config.toml
num_hidden_layers = 12
hidden_size = 256
n_experts = 24
experts_per_token = 1
d_expert = 320
d_shared_expert = 0
hidden_act = "reglu"
moe_layers = [2, 3, 4, 5, 6, 7, 8, 9, 10, 11]
router_score = "softmax"
normalize_top_k = false
routed_scale = 4.9
balance_loss = 0.00481
balance_bias = false
router_logit_norm = 1.0
init_std_router = 0.0246
lr_router = 0.00129
vocab_size = 32768
norm = "rmsnorm"
norm_eps = 1e-06
tie_word_embeddings = false
optimizer = "soap_variant"
learning_rate = 0.0023
beta1 = 0.95
beta2 = 0.95
max_grad_norm = 2.0
batch_tokens = [65536, 131072, 262144]
max_seq_len = 1024
train_tokens = 1367000000
max_steps = 10389
dataset = "wikipedia_en"
Below are experts of layer 9 (counted from 0) of a mixture-of-experts language model. Rows are named gate (a neuron's input weights, with its number), up (a neuron's input weights, with its number) and show model dimensions 0-63. Each number is 500 + 50 x the weight over its row's rms, rounded and kept within 0 to 999. Numbers have three digits each.
Before each expert's rows: a language model's description of what the expert responds to. This comes from a sample of Wikipedia text that the model never trained on.

# expert 21
What it handles: First few letters of a word split into pieces after an article, such as st, si, cont, exp, prof, Holoc.
gate0:517481588490483530453354454489528455561438423457488442481463423452480542584517447575491503511449531386511551568463573513498456578421465525443600621533409609543483536567537530513401453393495407
up0:497496476576450570500549572534518491457592530508526498450561569500575428478451542466453479505546464557535538486506469510501498494582499446515438355498492511446491408470503408548570617620524519
gate1:371470483576515462453541471531476508567396460641545474497522451453486587509544518477569470524433573580497485444507496505512587554510447496522554498520506494494567524522465493432537440537490460
up1:582471540484500537510464515466524464553549472488487544619470443545494430536383477421462570515442425392500520465554468551533413494529506550449429525480564498511532531486521548497457532512460488
gate2:464425516579528481480377508429529543559498489441520466466566469453498430420529548438422535377657505532436588472461448508513461528429465500494479521492436504432496504474507476447502536458449524
up2:492476543477576548494443402515437523498401524510525419462583476534447477475454484446509454420510473500544533453525499525501521538504490484488550493504524465457390505575412444551600486447471506
gate3:451493454540496520480532496479477563529453490507464454382462467484449407610526531507431491363505495537531481488465442476578434446431532474432419542418458478627449494453451567496433468454546571
up3:487483438543432445448449375449444540547505531566519525538488539551573444545460509515575489470509421454538385540478462472389480536588521567531428475538553521469416454535599471517508460474507512
gate4:474459543551446554412501539521465506573503482463584502470531579601505502467477498504485524556614484493488440513494425574596500522434547531464499506434430462536460511578513537490459441580505457
up4:617483459483475510491495473568527490522508493469573570535549489483469501467525480567490481498530441488579464498550466485517541536573447596517502528481528422493495499503521500511529517464453573
gate5:441498450518524538555516465466489530530579487501535470491542496494525494494459446510558488548519439518557496620503507496471455589519602434532524497432555628535450493502498543520478484506594482
up5:432506452520529395458438448481594533451553454463542479482546483458539570500372404511580528567488502560496590540521489455471483536490551519460498443527527535535426426518489512495547546570471431
gate6:459437491524477399438589537497601598442417541586478507469513517537531518552499457438532482543545487510468446495458432454526616529501605513494570515523487574383522425545541517508441502553467552
up6:501510561488474514531472507525515456576563560359479488614432526478498465512558492501467548531456509520480544442537554515491457527528466535476514497402461503508537556497507522492486453489510423
gate7:460441530452477479539546520522508486518412472518516491541558474504512536487538547496505547535455562462500617452500475528555390408413445501521527500458532423507575529460506488441627513415456523
up7:511463531541464542559484568459526470614499535457553576480526545550465523539516547546588496549494462552526541515512523510509431475422492483517559502558504420549469431473436496536582482459506493
gate8:468500437496476428525440434484521484519483454450480539470487537471435555549534477466491563581503558506445475492555455447444460409473474505611519426471467497432476468457475457510423469478564543
up8:594527548487519519442502463576433492505525494540490590533563476586421527443532492488466446550540394498676502428533548410454570471509525470479530490509488467548514565595470479521547415525478502
gate9:513481451601424440465527545481454459486374544432460534545503473523502530584488514465514547484488568549537590562503436484463468460514483572561504575454484471476494466476430588466518501517549480
up9:484456467507473442435433497553449491479508463519470522535483471466524511606489457507465485526477496448467570577526514470519473559460417510540446553552569470411522475509465562566456507548480520
gate10:475443403527524511493505549543424544444490462438427522477554410565493554520479552530426546523525545439460520558557503501498548478514528468499518496529537494506453497530521471511558471537536509
up10:523584461500508507616442531527493528559477537510537499426573543507515518451498459545487540473477529462515538470525558564498593505451445441564367564590450458424481542551428480567421487483560544
gate11:479502514513507488530397619478462478449495499444573544390410672441523455540545592520438498465469507432551525433455536503540444536496478508481500490504495531507532544456499520434613543567592491
up11:475502440490472468568413479450503509478526561505486486478506478434457513519609417422476475515453586479581551449444435522406475556470535498491535451492448599504477452442566496530480656548516471
gate12:544441503450523454476506493597450511496494508551500461426411496566648515552470593457511488557493498490531485439530585555446525450428581463497560508460497572460470449463553521468485523567439466
up12:555497526596435392408549472527527433456526427556491453596432498505534575435462523422546489410483526519525567536509470531534582483449583466537502507496466519430488536485567538542503477404424429
gate13:522480533536584493569449514555438488414550441401479544531463451527570518402511491501536460602453518495471531483486504517540561482515573546429519522399484519568448436506590554507498490488514518
up13:425506439472509421489478504501523473521420547592468449452439517514484472511464500496452465412575412506485457556484470458550435500565515395466503431524402464461604558413538516562541446519478384
gate14:592528526502431469454479433464442480482485533505438395524498474470504482498495523438485535461398477495600478480522397492535424505507528434387461446455453477477503520479467444496482483430518575
up14:558391468528559420555456449483522549434497515520528474532526558589463463572435445608459552482507425493563539546487524499479532497465495492520609505463453490568455447487408554520478484616496452
gate15:533451426520434517547480494468483434571513506518498512501551499475524558449481434485568516444576553400420520540474387479566536507557592406502467685504513471507485421502503439600425465529511491
up15:562521473486409538540455505534450506487551545563560537382491526505454530504491458434522591509391538577485563460484508577454499513443492535420589545532532493548466578514521532455509487514406442
gate16:552458500531391512482514388537489450561505550443511436475554503414597539547536330517528512564510516414453602504598501479565493507404529397512549523482500429448515505520469451449484510523393533
up16:576569542501450455503604411486564466565527462589456509434543553481451385485502564520443397503575492527525506483475471474465549472510510457550518555539458494533431391456474547580484458625586509
gate17:470447480493488477473479504408478496487472520394389472476532455406555483542557515456562529517583508516509489639579514575482519564573526460504508488475383598523500511512602591501511453581504519
up17:515586551464450519507444483549568550511516383622545494531437549467474541468495494522452523512468455507507641444440491490515409550476454537393441505430516370549532471524484390431516553505482413
gate18:469454464521503432457474474388502545555518546498500454428432501562566525598481418472529476489499538540547495447522416477507529472361485443566551451420497606447417488424464506486490543491397420
up18:501624520522470488550521483561464503475564505552550555582508548497442485451541590547421593426476485427420480545499574561490440515506482479467460507502499466552532470539529495468545566455437499
gate19:490389430515473438455360551590376535500555472391500427538456552412557512466490453520438512521555429565545503526460496461434415465400530520529475453381533525423430521482425592486557478514610510
up19:590610498422527602664510504595625483540393531549424467475477501517454502523488489530524541515450598453588498510469546600490589541537514505533510516456520510527538461464511454602449513488467425
gate20:532498499499584629468451491387472513454485494443555495489513505413433467536522392526468475511481495419527509436449489614372394537467580563512502411563431515525485402466465430430465402519553530
up20:454519542556564489463482563496531516532485485618426477457404480547586437553554530614526371467498572438544502486428547473498470479532540487514468537538451457490535591439559439551564482484494518
gate21:502455491533413382497484573468527537537561666509501457495502517480499532523481507515520527556494528584500473501459484482548538536526494456533533498527365532496442456438544526471496474445436487
up21:522488464521487569481491540437533524540503401477479491539593466489406585503491475537503493461515535469523458333548548518390505502475542483590516437493578557453498573526430517529500470498420491
gate22:485438450592469535459506563454471519492475521450412602434489497526376515462520533604473472541512560430494577533378408462474471447463525565567546467449419426463468360512594502522595499584504490
up22:396533469514400544517526466508576574500569547570402562519482565498514502559456457508519438537476489461461561520523503571526451599547479458531446454448412498498488497497485506519544495510557541
gate23:497346433513511542535391544478437515514527486534501470450496518493478500366536381532414655519530518543514466535521454439522448490487521464478553502525370568547440539593494517491542490469444554
up23:551585510591386559430533495537540443606583366480457539569558527483500471494562489497503423556555522519538481499520456500465513420546464500527576540579555604489455493455507479475427525544521565
gate24:551539539414465509488515490436486450578480509492484494547594464540445498460547412550543508451472436523484444489435597455541517490567501509480446446434558557452473487462476524629520471574431579
up24:434528416563539483457525481515451414521528480548513478421477457451413482515491583415447461489556570479430589416578536495484491471477456456486522482513601471558428512490500516493443607375561446
gate25:446530476502427499514495502501494402463500477556480502460592413448483445550524455530622487617501469488509539472449497450455403462482463562419438432514427546545511530522580456535449405520519612
up25:485500495406434544522530564578499515400510446518470463446469510470486507467530510576518480431530611455535546573518543547487515539444462499470460485541502475511489472484532444483461552590497433
gate26:584523388596472601414428528582507431464518450579490547608538500503527408446552420555549503489552579452493592473464491517545531519542500356449476440490478442515450518504482446518496478532546505
up26:554498517525506486428553444471440579531479510527551407482525419518440519381511563495457431478432484547470409587422526552417490469474455542477501441462524463427455505567534458429542587522489466
gate27:551503430426515538494479496466471499480448535503549451482395544404483586546455438486503471459573462490525434454483456531516513496488435571553543508409563589506516483491497582439554478519558487
up27:512585555542448481539509581455523483554454518507434469424539493434516377451557559548587404510505522521523530534478574488587459464455536427485530502492541513474547559485559493452442521557397439
gate28:540492539534460558447500506458448470534507432484519528458412559449591522538402478588575456475529488468538527445439459505442458556559438444527491535557560550477594543429452554581426475404409534
up28:500390451613453473501481472512390425402425467511447615452454521535474565498463470554601501494445496558490496521470564525422465426536475550485506488508562496567530492476480438480524451550474473
gate29:576478527559486424564492513450488457461560563453452420432470496517464499602473408533556526488509412516523494420447540454541559570439478435454427563467513610523483443487561502440432420447511460
up29:500533508464596585466518491418502465434501502491522594483503490472490485568476490509511426364532492499521482555439571503496535653526549511558481482494568514511503465514492494435409579504535505
gate30:474481592552537509448430505540460467450475585580495535446436560480583564512538406491489459489411515446495411550503510509464561471485541421573604609497427571458535449522591419526536582543475573
up30:587591450442445495489557610499474481504534490488540558438478451457515439528481510533508510446487469422474535539477447471445452460547608468467430535520411447506473466471502454529536545493447455
gate31:517362448542533571554461445479501502532417469536523498480471433529518571496495566473505395440498445530466483550493422523479604508544431514452498465404472559471507467502524534448502465450436498
up31:479464424571535572498608494497536514505550564475455400467484424439435534544513466459484476442433504479480524534455572477574561517561472481499457443507530490408498462406507536535505403515475447
gate32:500455512451478510541370394523438566544488480447365398474510389574483477513443473506586540522483539553581492388418422466542510512494424468395508440468495483519523528546491515481515418519436565
up32:553539536571521539528605586429457478551422499586549635558512536388519574436558567474423454495502556484546523572553470586451535440508493541577526576558498545426544520498522504557553555476556481
gate33:424500388569508525480475520456388495503455429513494527469500552527612601442517487556469565472408443498498456451451532503498487432517394549535544586505450557529456545518536494452435482591455467
up33:583540496463445552580553560338512459480498555514557484546506564518569470506424516563472554463468570533402529484517665484533474501470474548449495485547508567468456507506587544446533342522530534
gate34:553408447483545497501487564512406397559444548409476614533546553564577475455506483527492483519503530384453449560550441464532559556565463457571390454542470437510453498541477416614455434525556459
up34:477496465494430541471467523501404403477474558414484540516570565567593520512443540459519571480516491384499473543496430487528558547573464452574468527526417472496477586555470493578425441479571451
gate35:529418439523580420508484533468479485514585561559562424539431505507508573586503514515488554582448525549421511497507515540491503516513539449459513491502453581511509475575489561532412437461406437
up35:461543435547596469627515488534447571474510495543586482494447492531495593477497515466459485624580516503548539535401538493439475464534574377516522525509489564470463528491409436550494406485452555
gate36:564512447508456434485355517471374455479505507516498479458487518461454508505474453578558525482627579577509579507500565537519509558493552499548489488511567511475554525497468515440465423473448497
up36:534509531537490445490522492519514498531550483528548514542464473480481535597497473545475538526519442547515462507517411499436509521491539527468585477537479573466437449432566527540435586547453544
gate37:470407532504570482474482438450432463465532461403511392526413511492487497438511469454556549440494527493543443557516392473538402588493472557445557437600449491490513466517537491416498585535493437
up37:528541488526537431374449553540505512443480567465437529533534425461429541524543579477503514535439531540455601428498491490455494501560547400442601502407506497517446507622440481548484507466488517
gate38:399552528427420469450417431608522510445456544531414551418463489516513586430457403535499509455529547496510485477566467476533537513434457560551515388496495461509421459490576457485486483409502465
up38:507565468418496428391529478431495565426478571443467384552502483535503453375380468443541450498476501518508489476451509457521464499296530481500514472439537439400536508520559462409510445434466502
gate39:567456477457473441440443500534533486557465496453509360405445422428621572571463519519519525528490494533442518396529467525448472515524475430459453528512534514449505519487440438448457541430489478
up39:466528553384542455446490526501588564497509561529531505526540548529466487450514440529575379337498457517517482461575583514481507515501422580455474533523579527562605543457506479513505456466472444
gate40:493516580596441468461480579576502594480529560517504497419481518484537440499492456449513525525449568453489540531398454522487506452493450525508466577555544566489509487526453435499489489439460575
up40:453511479520532475428503472480456513479473494523599507498541544473505499431549543431539509500530471568528439489447423519552558626494523418531484357529515493492530506413421417574599561454502505
gate41:459428476438536515481494555461423502514516536454530475531525478500522559499440564489488536442445503600488547431451473538424409640494423540478467502493542454443475448484460485556541530431547473
up41:545496521466482467474430505395499522434491434479572550542434483466492544529554494475567495516494571512481499462498456547505410550581531461446487554593414484397566481496572447451632523565413478
gate42:469447491448485514514455526481536517497496579485495482560606497546522488461446486525555411446483417542459560506511538435471436516518397567430545464414509448502485490439557535518542580540414531
up42:436496552473541548434415546507512553347466517418445505539534441479556449521486457447496481518508503516513428485389462521435513495511474498526502480522582521510426433496535397517430434464495533
gate43:483401516447433412548433447442422471511472490445534479509509563452579430450549528438452488500476509529565540473523498524420556373581556517509562482431590543500474488485423503460580567551493514
up43:556473528489496379543506595503547429499403479484443536434524497569404442566530455487546453556538561468573438508475504534514533379430519482557453513579516536496460494488492496484503541398459616
gate44:461440510536436513492436469511461541479488489398521456537455595476412582512508406562548495406444503490544533469422412534514409532559508503526579492475455542469468482483526474547493488462406508
up44:446497510466635520422569573512466496523465537537438442384464494489552425427556486508500546506559486412459420577439535518592434440447450523504527584531526559574501420491479443529377444487521468
gate45:591528559552524497546544451488553527477507591523523478486540442458618485526489415470502483484444389568490404588471450524495447473573469576451449503513475465511503433502514568426457424525486404
up45:572561544433546444558529459527537488489553517462514441483536488474543555489447525524500496505435524556442481505546521519459451577593523451442546536501447493554456398558586494466448524499480455
gate46:494375549525368452554436541485501483468560499484500477598494563518511598544454503578441491506496493467433506392516442528556433435556492560480576454495549516597557602467488506412572585443503477
up46:525460523453471489523499510557539556531587554479501450536521558551553495522405462553477479434554461538404681469486432444492439451527575514538519503601549518535509434498488492475446519517535487
gate47:429416554516480584479492462510561431438501516534556478486426418596495501516460484509474557465571589573523489534573592575471543462433362518463498465550421554513493479478495507472514414501444467
up47:522557532449364378599460481453480516556495550543488455442575561421517486530606521476513475519423456465541493475547513394521393476492510500522493575489553565547518514431486522554446457538415505
gate48:417463467577485522556556519412426417470511542452503354502575446567553573485437502487483539483479502520417440508429478535451619497535530531503547495481496515407480482435532459486434462542516492
up48:483456483430456502470446550440561540476517456431444532445459503466480508598489524481418507516525554523477534461555463599527470489471572509496517477492537518550652341417475457409491472442497527
gate49:508507515505521550428532544513523465598553477426496454531505489474488525504427453511531525548503533419511500519495547521503493461537538496484510528528496467482478558469470505538399487509536559
up49:470461513453539505582521583535469441422460535577533572413430506552441476493483507482458514444461506494560408417486531487541569403437466541570491484474569485535449527552458482601588454540557463
gate50:466565487538428480452556498566458462479503477399468497562518525435450479504513458439561593442474497543505470496453436450502536455542511563559446496429478472544484478560409414494656475496529557
up50:511424473521422469431457522533476475559530529518554433525472519524514480521465441490451430524494446449495480587468533565519499529494498492469478520509541547528537591528550513405452444482506501
gate51:478436469466440459500489480468473548517458477405534606530548514519503548587556543570517488492535510557644479490546518504449543524436532483448570430550403424531467561586605500525540457550484524
up51:564531422525493507513487401474409460455594520414395535532451417453494479502514559480485539437518536472607513474457498488523537471503542479431574546420447555548538471502606545512559432475505529
gate52:598492484532610586625450553526442431611402527568527427549505472455650491558432508543480542514496448529505531473483547465496469576506538428503563527438397536497558562542500475462549431504486525
up52:510401488541504530594470524520415444504451494472451454520466447439542511485571484465485551459541448493493516493534559411467544530453505419566562502484409531456552549502532460480551393607410493
gate53:477548467611532435558476559525462432499554526471446469494524475435560499458494517583431518532402525567427542461488526442525425554438522521473521421491417478526618513575473513468458460374456563
up53:543537521499455523541492518487503559436429526547489466603387563474538566508437474443526539502586538478556568424462500476497441562504444403522544484470558535563405470435472365537632503514519401
gate54:508493442405486420464472512559418573575517448428555502518586464452592541542512461556493493517515447518477447533572415649416505548492523611463422443544491465374563486627458491555497405419491470
up54:523574580486385527369374513583507461496559532535496614549508482473441520509487593405539402423560501508561490589600478476466468432521532517568544468578451529548459494506491559441515532541525483
gate55:447486521460496602479546507471376547475490463444550400597536477553486486528485430462484476546482504452539492570432552456458495532418462483402445558445496511528559464489490486500474529474423499
up55:509440564496513490529445553407473411602524437460454456439478522514572384523476534452520512505570475434568552488532510514454520564525539488466589523479544489511491548447522556558453435540540571
gate56:474525553482404494494505551531449501503569568558496500437608568607498471505465478566403443498524410457487484535536518415493495509394522465567472526512425529460430510434500436545470407458495568
up56:530435509482492469531475457488506433437490558582552443412546463493516544474499546604465463457536449526483467448488418435518448533404503483534494466476461557460431503521508508468505431340499535
gate57:605437508492601474445491507441525544573501495437429420530492509454442477529496595491506478467440498534495522506504488517484511498474425551499512471532448387560461430513461586518507493493501494
up57:526569576502462545537563466530481498471480490577526529467533573574421503476490463572468509462518477467542478570470567561528609396516394479473491559497482518476496498496512449476435432453495426
gate58:543440475445397576468496496464490495525567467460569512427505568488524521450468446430567527543476520465494454404578549523487537523564510580500466520438448461459462478491578526501502443507469582
up58:428611526482576478537476428471530499570405487583544545519463490496467489552480498520448496461501504611536543517425478469566443527580529498463492481542526476519504479551441508524552561559507485
gate59:495515540515466473427506522539467482508459517425456577594486502421500553455441537513492405574449517427533401442382485569518488589526496436497531452518527514441465479472541454366517506558499534
up59:532489488593531494471447504495500545490486472499550598560461553416429480487481395549443459571498493480456440513477569481554441548461513504490473440524494455457417538565544490362473458635436486
gate60:447447464483512495579466516513470446547468553436546524420562509507534506515550451488449490425458550578474564497553436511559536543512514632534534544518507542571506437577492520486448508472494446
up60:516480503515492567485557526426473489479545469485581497433444457413542366492468511463459546480518428406540464546595559474523489406606531485581506477470510364504537446470546516544529456604416509
gate61:553505538583475484504563528561490545480423487457496407541617558432561566529534560610453530512515541436434565457503489474520487479437385539504554546514539432454479469501525378503529449547423453
up61:533536572546448512542585535534421559564484562436486426599565509400477552464463500521499492506556508470484459535462419472505465489471502493514456569597424448525436525544387438557504447442408491
gate62:532496377455400538567445422511476552529467541380555548557543482478599566533558500564527517434467422439469545457495499517422396595573472493464461508494489386475549464526431500570486437501432460
up62:492479493558452476454490451462459415510536471536463578533485595516534541484541488433520497491496539456562437474421444464492571513532478513462397382463469501551512523425568472515494668481509501
gate63:429480484472549516550480588509497536615571548530500468438541409545415451459496506605496432508512458593426489544539490455471520552467490571537440507459514575427454488496521487480414439413440518
up63:455488616564421536507610572412531506522459542451531542510526612510520490453491547515443498463519532494493495503459524517550451435494551472476496532519527569437438520456520490563506500502618545
gate64:562462391583466519467515505405509393596507506529529523416527546567452511440421549427519543550468439566567401437535505500544357378421526485426490477498442510469562512551538492407591533534450596
up64:369642462441518520540489504562557602398571523507529425511577533526493525513470498533518446559507524495432531459386471415515486532514521467557509450509575526509524483566478595569617577504518489
gate65:527510412537363499535502568486453539485489494498487582506506490457614500435433452448521502458499487477432560553519545461597531393448475582494513441426449492459492475403492487533604498580413593
up65:490579510508578450537504371446492525565550510469593372537576535475501558552533543472510522508528522531502492354495491549539489548517506466584536474494468482566524492541460503478433537470463558
gate66:436542510535439566505575471483589522494512499421480525477472480466556473529466443475483466564449461476513586550598575418498493499479426531522511461509479476593531496512424415559554514429482552
up66:542559509540464543625551561485639503560475471562450459504460476449526416557581507562520505525599491457486536533484582542575534552502493589478533479506428489466456536463505523558516485505419540
gate67:492400547525505588430483519518516544568393530362471494569446557613641532469462469481431505450459486461600399427506544556526412505531446468534578446557528595511489458485558430558497446464531441
up67:508452528533572519433566460563450491479578512479442439435500460498496472600466542501518464575483378521413429457518580532486423593549480460480493481509495471464511453440528440459444522524444440
gate68:425421444572543489455428419525532513506563471514435524458571559510560443509466513500445469536509462439446417479443488431472506569596532489523521496384578557499571597523507586515461519459539473
up68:441503502480577409479478597503528541507526499522477499493523513493528515471430555447528612496530527501420446459504521554470541544513553510452460524469442519561497562537591570535497515473513498
gate69:486459502575435525524446390492435427450522557449602493562578368560495481446480444508470499553522548510591470482475552597533446590493508530548493544501499513603475572455563509459455556537500512
up69:467552489515527449492527498476498548541467431518534532420515471514445531446546486558475474472473492525488539540493581430500473426454527486407521381516520503499487483565457587518555425574503458
gate70:475444473481510583515486454518478445440527530442492458460431488431500547497503410506571576540578488563483466511435492507464559394475520415592477466562415514474545414473580611464566479481490496
up70:459567577509427498584515528482454426514452451495585547496593450468541466440449576410432568445432489458533537533503479491542505555456529531434489494528489426540447573460349527509437543457583585
gate71:450469437510531497483511453490459478513414631414501551441557550488538523493489591482469519529437425526559505568492534529398483531354439418408568436472454531552403550424487457561534543465476477
up71:518531505559515433487483476449462531351461525460599464481495508430554530518521550529371607500529564494467534497461509451599512629474504582573443415519485574529498505542523501516497568377494524
gate72:455559468554436484444576506488515568533450533517480516476517536550523509420469363476521508510542540501449598562484431524443508561554375600467511582470392465487564489500625474472489470463609479
up72:543457520558495548500627504444469539468423489453475501450511453524451594430424521466478393525501440487577404484442400485453480537469389484557540523385454548487484487577588482467497576509524517
gate73:445519442527646490503436437593451499459522499436507503497471514523488530433501497599550449500479553514510460497453470492489480543587526503521417474507482513459498493503450494582468436569532539
up73:459553456538473571505424475464480514413675523444499547475487592498409505471546507539453477487460485601547509390496450435570520548427470544387447497485454470442506565515517503556535477526512519
gate74:520522509457478499450426467465498451571523565510529550477489431401483477543562556545477442508476622553453446449554523492481480599498506550583513588581503492597545495469533532639540469557508464
up74:481516493505504471536539509488544570518406452473524623583567409411448523590564534636489496535550429509504473413518507443582418474407543537518484483535482456480522522532447477451543577573533522
gate75:399468428452475529438473523559417382502451539486544525568471500455447514484537422507508552479465592524515484576544574516360532504504460530505537572447534553391504475541472460560513441433507420
up75:503510482462556469518491488600491544387479472475540494540542492455483447438564536493428528490497482526492475524484441463485508494493499472525492484489537549501477489534535474548503427510486534
gate76:437491498470493481345472550431470519549505499566444466515571461488547459492446420462438434437677460496461542527557516461537500532509491529449490382558437566494580501498530475538513472521575467
up76:495454485449483471413594532542425521549498506477527424513610487504478520480427412505442506521545513530520449442534430515637660390509411515487510459562517511487539606502454471529574614574472603
gate77:524447429493493564482492568493431507516542503469543454481515483467471516483499384574493520525462548516496541452565455501488498564521504545543497500540517526533551499497554579564483491493577516
up77:585499395524448460505440484461485511516522454494479466508549548450552571479362519471582588602589508535433566507534486431488562652543509538458594546453465506563519448483454564570475550436582522
gate78:498487456535550477455506590532518529542508617492474476464533475499544450497497520544535472493520523529441506534505482512413552547507473484559520449512554587458640474576552303496481458444466496
up78:528509598486424545557558485532480427520528456586521561568403545464483536563412425458489490505479512500509454427546538494526510517583603517491414508529451507584411461418521492517464554543568498
gate79:468385462555491478477359511447579493519500491532469510494430400501450517530587531541515497487448432509433540508443456437534517587606373432492505510571415469484524572467506490506535412551482313
up79:581396515494492519542477415480549398510479473450461494397455463513478533512576457568568551579497564527437447524495484512489498551488438500549436524550437621505512520534479458530568572563480394
gate80:487471488561513530507511363528491508475477472531534505542465428491432571459567483561352496468470481444554526480416553446546438445535479466463504491455494515503480512500480474488490458435448520
up80:511537390510499512456388545463514496550476399463470469523558496520545582494502509500405508457471571448443417471544560456522417488421537528542599469514513465490573420519448521512556468527433509
gate81:479485547510449458514483480531513489477520485444503450477539434449445540510431427573531506446483445511525404581452522424489487472489425477534534394484468540455508554480489451533460481454547499
up81:488494549456399583493472595476519497422568438427513445525504407478448533513505492523634523500536402478567435505523548430495484479527468452578526568469430523393509520501523495473612480429553503
gate82:427458407457492489490511542499553502559586543512561481474548438454530427476533532603584595469533575519561478619545540455504495427516501528489515446512394511522503510488456459526445351469535574
up82:540540586470535403563506513429521459475484400581507484523435490490497488539436478388501523520440518487539506513497512531393421546558506467427531492548512582474486516548521537526471530536526444
gate83:488504594497468484424438517493437523542412575487380471483479542461496373545531556548658501483466638344458560589457470446539478472477501420539475488464484483514551477533497536573434522584418476
up83:457404454657530568441513485514529542472484495551561533524531578441457493491452537427456353540400530501652525580582499514530469514531442511517530430462492526515505522531452484417541450508542490
gate84:494564440528469425495496537467583599440494522439497447513567474416550491572527554560492556548643529471516501515550559554465597486581504499419445495424518463500441510610490412477486448486576492
up84:524483521501460487570427423596367485600471579505447519479568559487502465480575513493507474485493469528521507376503462495597593604499491585530493483617565554485555588413602483448529602465423535
gate85:479418496524393489439498468484561505508446495534466513429467567482512458533556499525496470584440519481526518555456448500532482473438356476583466471440595475505445512546440648478517479467544454
up85:526522496537512489506499493480456516476555516443496482563524451455462560454413407392453519437512493485517504452469460526529569450523526434532524537527637533526477509470523300473468542467507498
gate86:500458547429429377534526468370507456555557455415479552507350508475478441474468391427457471577568555454457477433509451551483522555554494491511525528508529526490581431437481448492550467564476482
up86:500536513568558504529467493480463410520500501527514417484588426518590479534492539474507477436424426531457587495581474501468445418501511557404528491487524565495378556563633505510507508516555476
gate87:429502515565455592503496496479437472593424509532571443527510435522520499522429399518585547529452568395427479518508446434472482557507569478515440559541467477498621567573581479504533475608469523
up87:556568472459467473517389433422488419468507501527562535501516559511491540493581430462508504538469470539502409559481451464470450503460496457493581543532550430531499465565497516495543531575509502
gate88:488524512470522499584532514530478531497565460505447501479510476533426490401494457491393562494420524487500587552604432528480563518576474567474497437492510463521527457498538501515515492517515467
up88:492520554529540509518464491443482423512438594560578571488492588435543401635528566516503519507545435526509414442511667598541531433487537419490452565500518467577557430503476545636532526528516508
gate89:464572472479532555456482494516461536554603547551433414534382486496528499476435444532454433561503455526483549581498453508541542566478468518392508576477584534599466444559433541494414502522474486
up89:487562397488554466520496433462532537580480488452344477523483555487519485502412455506402408586480492481411465545511505510409509534476499514496545512548440488559468417504512445423476509502503546
gate90:604458433437551534484494408521505505557483566536495551517528480477554523517499380490509515559468413535479533532371476457455536485561553402533570499416482558541605517547441489415449416471516463
up90:489530534500465346499515443424518559575495477539503523467488461487534459625484610550516473475463528511513467478503469427463468471535483490533497479513582508512539518543559561470560427517486487
gate91:445456526559536640480478463510435484471441459482442447532513492564526436497581446427459518408487502433591510457448425569521539542426489481464587530505509555509491581486579522477444481483469482
up91:432529554572581522588414514453522521461522434497421497546511512488488499612456478503498530444493527521482405555481436492525521449452466473472490511452526471647426463540541627467477504472529471
gate92:508405446547498467470477476454506460532564526419510482429514459421505455466472520563552533566496687512485444453539567514456505540533447582578544490396415403503555494543461448549532398573409544
up92:465365401477495499470477541486464507645486518380479466515513518486509429442601467509468569537498619512505525471464544578515545554446520536493527598526430435473502411550422508508540522565348522
gate93:506401504504450391499457461471517465497520570528488442500495534530541628462534467592445524517560418490497504527542513548491481589584514471551532495500453398516496444426409482462507568416571424
up93:505376532501574537588537442509512561399415454481538498479551543459496453466512477471460582513473472514461540450597459491458498466602556427531395508536476537476426408480433467395510480578497494
gate94:572417445524524555514502434455452440471467537477471392584503552422516582510607458478475485480506418531506503552503437489518499540533391444446624463410549557536460518491522510491436551436570538
up94:496383468549545481463439491539426440588548522534530560618491453505575538569535448536492521450538551477542414527526433471535444562524513547438481463495467446486469555556479498473516471483541501
gate95:437512521525551584517657530587598430563496508495536443559606450422572540536511483477533497453525588498504568489523424510541531534443502532483597508493466454455480475544536567542507531555492491
up95:524520461413449475519470438501518452475488503518498533445498465511546509538438502445404627456460458504595502422445499494593452558428492466455536449473518540582488430462520422578507542478506395
gate96:456468424460442505524514538520458523455506513534480586530451407504427461466564550493535474434522515468460459518549501481580477580514420535554522423557428469505439469489545458543435493571497380
up96:510509604527564489455479526525565514568455475438518468456525479518545492524461440465441516561469434476529526483496475597473594487570489609485498452459603545479547557496417521453481580502523560
gate97:476382538480500453475464512581531510487473580483498404612503430483477556469521521626494497452458510457445551450437420479518409588452533524418431492493571459427431524489571549422611468508478505
up97:453510537520540547458560397514477420506445480435488552573585605453426441564492553489418493524395542491420539512484491553517500606567481509517463495411558513437451512542495512498493485485536449
gate98:520500434467463424490450573497476453523449534538410446528580444516503585445498516528436556459513569609532469550525520465567527477453506435567575513505510525490545455569581618424465508480392446
up98:356387549540492501388584454611517511498462422471569516472547518472494546404477407378503455423551462509503486513502485556449584461509365461442459403541471440477510532537529449529562509491534529
gate99:522410563594509568522533516556509474519492502436472522512604537607513499559480517530595485467472417444462441453572547585496554556561506492595586547477467582470442481549589528458526380547490473
up99:544442467517519406490520576479551476474492527482435561473528565481582495519447508461453456535548555507489521608529547510459521395533554503476503419482557576582360534541484518475422461578518468